Weights of a small mixture-of-experts language model, trained from scratch on English Wikipedia.
Experts: 32 experts in each of 8 layers, 352 ReGLU neurons an expert, a softmax router.
Below are experts of layer 4 (counted from 0) of a mixture-of-experts language model. Rows are named router (the router's row for the expert), gate (a neuron's input weights, with its number), up (a neuron's input weights, with its number) and show model dimensions 96-143. Each number is 128 + 24 x the weight over its row's rms, rounded and kept within 0 to 255. Numbers have three digits each.
After each expert's rows: a language model's description of what the expert responds to; "mostly gets" lists some tokens that are sent to it at least half of the time. This comes from a sample of Wikipedia text that the model never trained on.

# expert 19
router:104159137140129126147101111135193110149121138128086118100131113116125072141131097093127106134140121098106177110146108108126164116102109133116097
gate0:114138177104125125108111104064105106125164130141155103103082158099169121143161152130151180100107105174147112132180158148146126119130138120153138
up0:117136205120117107129145142063107099099135123193135121188136158131160130117105132122126115135080107136149113148137123108123109107089086090091122
What it handles: Pronouns and auxiliary or relative words right after a subject or comma, such as it, she, was, who, and known as.
mostly gets: " it", " him", " she", " them", " they", " he"

# expert 11
router:108141093105150180125135154130067140115132144159114144127146132129139141136156116140138099135121136091126139093131093112127105103155148128142111
gate0:130146101144128143145135129112117127088127169144133139144133135138100100113149105187103134104107140189139101139133172141122134101110130114091075
up0:139175136148137093103107119127162153155192125110121099135136113132110127146115165119140127107127128101154114090112097102111174125153120129117157
What it handles: Capital-letter pieces opening acronyms in parentheses and the first pieces of scientific or technical terms, such as (ACC), (TCP), Psychop-ath-ology.
mostly gets: "SI", "Am", " Pseud", " Fal", " Id", " GP"

# expert 25
router:145140132113138154138116110109076150104188141138120131108123094124099103114122084075123087189139149076130168113142119109144124113122098176132103
gate0:154156082127181139149104139200145124053086169128123135139140088158104146140149125162119107097132118111129151130129153093150080133109152131147134
up0:114088170104092110119128082113141110162135139139112126092127135126179142132116134083144105150137152171092125137127155117116134133133122133115139
What it handles: The and, or and commas joining items in lists and phrases, plus to in from-to pairs, as in furniture and department stores.
mostly gets: " and", "\",", " or", " &", ",\"", ")."

# expert 9
router:119189091182129166163116157139129145120135186152151075136119122093114104117125154136078136142093133126118158139175134098166095130122123119097121
gate0:125105106102104154165114095129115146068162121122181084114115137067116119152143142119099147141095116116117148132095147130117103130074139165136140
up0:158148139125158114138158078131105175093083145109126165114099140136157103106104124122138158166156155125069133113127137150150147133155136094109128
What it handles: Final words of proper names and titles of streets, schools, albums, films and festivals, such as Street, Creek, Theatre, Vol. 1.
mostly gets: " Street", " Creek", " Avenue", " Theatre", " Bridge", " Road"

# expert 18
router:101120119098096106122113148112129071143143130124129119137140121115152155120112108079138168112150104130178114080140166117104140151120142106165159
gate0:100111114115135122103119141108093104122118092123106123154113108141100134106128139170137124096114169117085115186169074162141159117160134103137097
up0:162133153134115150136185157144128124123114156138152123168123160124147110133119138124113108126114073099139128083136133087146109147139115119127114
What it handles: Paragraph-ending periods, table row-end pipes, line breaks, and heading markers like == and ===.
mostly gets: ".\n\n", "==", "===", ").\n\n", " |\n\n", "===="

# expert 0
router:117143114131122150120117081130123151121134101124104113097133130146123144140137118122119129106145086147114108118093119105108130109113121152142088
gate0:141157157150120139121094143118145137086144144126139107177100133111130095140130151076124111115170144152119138078154157152143159155150141073150110
up0:056108117129144150142162105157152109150070174097097130139163151098114107113123083148123110114099125121144116130115144112100109120113077136109111
What it handles: Prepositions and quantifiers leading into a noun phrase, especially of after all, plus for, with, including, several, many.
mostly gets: " including", " several", " many", " these", " among", " some"

# expert 13
router:115117120096115100123132121125162128124164149084136119128149153115114129148103161111154157124155146140123136137151147209123133114143159143139151
gate0:167118144108089110122124100143124124065122133141121130142157110128119118124124156079130107149151119096109112083112111118083111148125120123123116
up0:097114117115199128133130136106152148175135110135144147125092128124158165131131118129102138106120157161136155133140128125165115153133126112140139
What it handles: Row ends in tables of officeholders and cases, and Preceded/Succeeded by lines, plus was, served, elected in political biographies.
mostly gets: " Preceded", " led", " elected", " attended", " appointed", " been"

# expert 27
router:133128141109103139116149137099056165171074111139086139137133134115174165146152124141106118115112127082110115114199128135117123110157128119099082
gate0:130109114167088139132070120146145124124146097147141106142126159151111121122155130100127115119104110088138076163113137154122111123100151139178124
up0:143097120102128117136085133152142139145151140165151133199150162165130140129131177096134128169127091113161159137151094105082115118121132164111097
What it handles: by, colon and dash after infobox labels and list items, e.g. Edited by:, Full name:, with country codes such as ROU.
mostly gets: " by", " ENG", " SUI", " Pseud", "John", " ROU"

# expert 5
router:096092133150142148109160161104066122104146145096167149154137121164118084105114129118147106102134173157117133120126132127109109118143099113152142
gate0:141118148119081164118095121127129164131140138139143134152122109137127157151117132157102175141099148087143125103130160118133100079121091090063117
up0:047130121105128111103133130090136143112122106120154133097119128118113162135114098099127179138083167105120138123063118110145123130163138128105128
What it handles: Prepositions of place and time, chiefly in, plus during, into, at, within, through, as in "finished in third place".
mostly gets: " in", "In", " during", " In", " into", " within"

# expert 24
router:107117115107104199130119097113102141077160114098112136146127122137118132142099118125112140136167122153141161114105094122112145132091065150119086
gate0:128112150073132111124143110123161131121138115112182151110146145086122099130137144168145156133172121100103085135121082110129152151131124082137123
up0:141099113161108130116125123104117125169104165126133120112141177113140154134114148152126130130109141108125137128114137096177119156149125167178139
What it handles: Adjectives, ordinals and the article itself in a or the phrases, such as first studio album, a new, small, youngest.
mostly gets: " small", " newly", " short", " single", " large", " young"

# expert 6
router:105141142087170140101152162131074125127125116105141136137107144113131115127121145195105152129135153161130143122145105146115080118124151127112106
gate0:107132147135070142119143125117131150107114151140172136096089107118141165155113099128112129108119096115167145106142152129153109146142132093173129
up0:119122113112153138139145120100124116112143157132100120113106084148177130121104069113117112152168137133167141123130132161088161146146074112107128
What it handles: Location words in geography articles and infobox lines, such as south, near, coast, located, of, and list dashes before Country or Location.
mostly gets: " south", " near", " east", " southern", " north", " west"

# expert 28
router:114134107121132126139113084101163148106138144128118113109124124112152119175134112118103147109160110138090156142142120121151136148152101124176120
gate0:120141143124114108128129130127123116156108127106125142115063105174109086177124174141159123102103110091162132128119136125126142102097128104157099
up0:117103127114118130109118110089113131120122117137094083099142136052115119144177137158135170150133153110146139099103163111131130136131125100135135
What it handles: Verbs and verb stems after to, was or be, often split mid-word, such as dis-rupt, summon-ed, able, decided, carried out.
mostly gets: " able", " decided", " get", " find", " carried", " agreed"

# expert 31
router:119134180119145097128131128181140146157121154115146112129151105113156135175111154140133172120095130121103129131142166159146143129136086105156143
gate0:132144118132088156123090141183105120145145096112149111131113115128118170136131095120141092094094134153151117111129125094150126124123125086095142
up0:204107135115142104084118107094117136126093157165141161106117123122124145122157078096104142112105098156091095128134137110164128151124155129156129
What it handles: Wikipedia section headings and infobox labels, such as See also, Career, Personal information, and taxonomy name endings like Squam-ata, Arane-ae.
mostly gets: "See", "Career", "Scientific", "Personal", " Genus", "History"

# expert 4
router:100075169165101103151112146130121073100186110192151114171131132084116126133140098126154134089114151154173105125133108156144146141084151138137141
gate0:116110141101144115149095095099138136142124117112122123111140142102090154176129162097144147135103099129107089159155144104155124138131141146162157
up0:160116155146142128112169105147112146117138129117102056134139104114107115128102149094129133166075151165141114128101113154140112107153091109156146
What it handles: Numbers, spaces and pipe separators inside statistics tables such as sports records and hockey stats, e.g. 0 / 1, 44, 14.07%.
mostly gets: "″E", "{", "_{", "/a", "^{", " -;"

# expert 17
router:141139099131157165126130070110202144123136136168135126114098126094127124160141128114124138137116107149115116133118155103091167104125132130097156
gate0:139123132129127133139141162115111146123113101153106151157135151116144163137109128161104156115137113171110125119103128115103064108157103160157096
up0:123142121117118137115138106113144103169114138161091090121154111141106093122164136159133153095118160131090095169129130169134144142145128094154152
What it handles: Plural noun endings and plural or abstract nouns in running prose, such as people, groups, members, rights, -ations, -ers.
mostly gets: " people", " groups", "ations", " members", " rights", " students"

# expert 2
router:129093108123054147115130113128094142124140130119099127104151135160101146106141125164116073082146123095110146140116108128115135135138139095147107
gate0:134129119115110171152108107113140124135149114129140116133135124138131128147109114100098148126145144114122166149161134156132123094121118093119163
up0:131182111097131108151110132119154122136161093154176151148139161139142139160111133132134104126122169140141145147087155142145112120123115144132121
What it handles: Articles and possessive words opening a noun phrase, mostly after prepositions, such as the, a, his, their, its, 's.
mostly gets: " their", "The", "'s", " its", " her", " his"

# expert 21
router:132142125112117085127170166109079101137136138137169105107105112124164142084121152130152133136158126126121106135117166119158120119171118147123115
gate0:134129168160132153123148148155108161149102158148135151117159102140151114141151151156121074148174131122126139072119093152123119132104121120151099
up0:103090130114125090179168157120119088154178134085114143121125148162102153195085143107124107100110144121156116078160103086109136186094118130113153
What it handles: Pipes, parentheses, commas and colons between names, countries and numbers in sports and election tables, e.g. Tan Si Lie (SIN).
mostly gets: " LINEAR", " Insecta", " KSA", "\":", " Jr", " Motorsports"

# expert 20
router:101175110122159120127116124116129130138126160131136142116142153157127111111118132088127150108135148113095107141118143121131136100153123105154145
gate0:151125138112147184101140135110158114134161127104153146120162119114153127175111125141116121110148136158097180124165134139136166157151142080136102
up0:125155162171118069100097087125135131104122103118071112171151132147097103107099149145146158127126120107136077141088141135128105128131135137086172
What it handles: Month names, day numbers, and line-start dashes or field labels in infobox lists, such as Born:, December 14, Headquarters.
mostly gets: " January", " November", " September", " July", " October", " December"

# expert 23
router:135122130155153196106113092119197150100142133156123114149093148111124135150139128163124134126137112095141114165125113104109120118126141101058155
gate0:138112121132137154138131122098132107150149111118102089139128146127159142141115161100135108135143129144148145117151133146169105125106152143129080
up0:128167119118116104101152118132151119114118134110139101127145131084116113154118134149122158120146129117093125118142130130128157158136154130138155
What it handles: Singular common nouns after the or a, often completed word endings, such as team, city, government, site, village.
mostly gets: " house", " army", " program", " Committee", " version", " song"

# expert 30
router:131132125097132088125127114121146113092148121098161130105128117120070093111135109112167150106142181144148123171109113150139108132139137121113156
gate0:135132130109125138117131094107072173125140113130141086155108119113114122136143137120129139119121137159114167121117112118081162107143120117123059
up0:150152130105186149159097138137134176117129103189128189126154126154118157145147113085153090115076156147106177138166162138079135175154099084118103
What it handles: Competition names and their parts in sports articles, such as Cup, League, Championships, Olympics, Division I, Serie A.
mostly gets: " Cup", " Championships", " League", " Championship", " tournament", " league"

# expert 26
router:160083135109111134134122130169175150137110133117100143106170132111092125092092096148103161126095110145167127133113165139052126135126156156164157
gate0:157141119134149136106081148104115144124155120116148134115121153154156094117142097076182145123121169160106168107114145125120117106115161131117098
up0:114102137124093081160128176151145115142145101156159113103155135158110121087118147122107173156112119145119125123082117130131132128153116150128137
What it handles: Percent signs, table pipes, spaces and counts in census, election and statistics tables, such as %, votes, million, Turnout.
mostly gets: "%", " votes", " million", " average", "%)", " %"

# expert 7
router:121120125162144143166113156140109102140123090132112146154180134143145100106148103137126084120121146091169117119143134124122113118124144157163161
gate0:131164101095150125135173103145143163124108132066154134119138168151154114131082134128150113129116130164100125146142133134083159154074118072085167
up0:139116073122136112154138108158171154123103135085190145146138133171128149145109131133120088109114135184095095144115111128138112132119110091099152
What it handles: Colons, periods and units inside numbers, times, scores and coordinates, such as 00:44, 4:2, 36 ft, the 77 in 41.877.
mostly gets: "″N", " (#", "°", "SI", " meters", "′"

# expert 10
router:151089155125138108126127164145114109149143127134107152153126149083130105143113150114119156110079137130130143157092144176149132120147121127125142
gate0:105113104132145114113128132108111128100125124140128142152103151133118134131146151114108128105157139118130174148149134133140155142077130095131157
up0:117109169128129136075157139161104122104160134127102106132079110104089113125135107157173138118108158119142109183134140131121137092120123156149139
What it handles: Separators in infobox and list data like coordinates, area and club-career lines, such as the slash in coordinates, sq mi (, Games (Goals).
mostly gets: "°N", "″N", " Apps", " Coordinates", " UTC", " Animalia"

# expert 15
router:147147104147161095143144109114146140125120130134145133117086106156153133133131152140145117178145116146140128156142139101116132132117146159080105
gate0:099101106116116106111147123130119115128179172157133116106150084120161154120118110176107099120151107077137126142139141128114148122093172097151188
up0:123133146140166115107128137112142126123122106143089148113122133147118160112151145062113205101147119115175108157118176138129149132094152130109165
What it handles: Role and kinship nouns and surname endings, often after his or her, such as wife, father, footballer, coach, School.
mostly gets: " footballer", " wife", " politician", " father", " brother", " singer"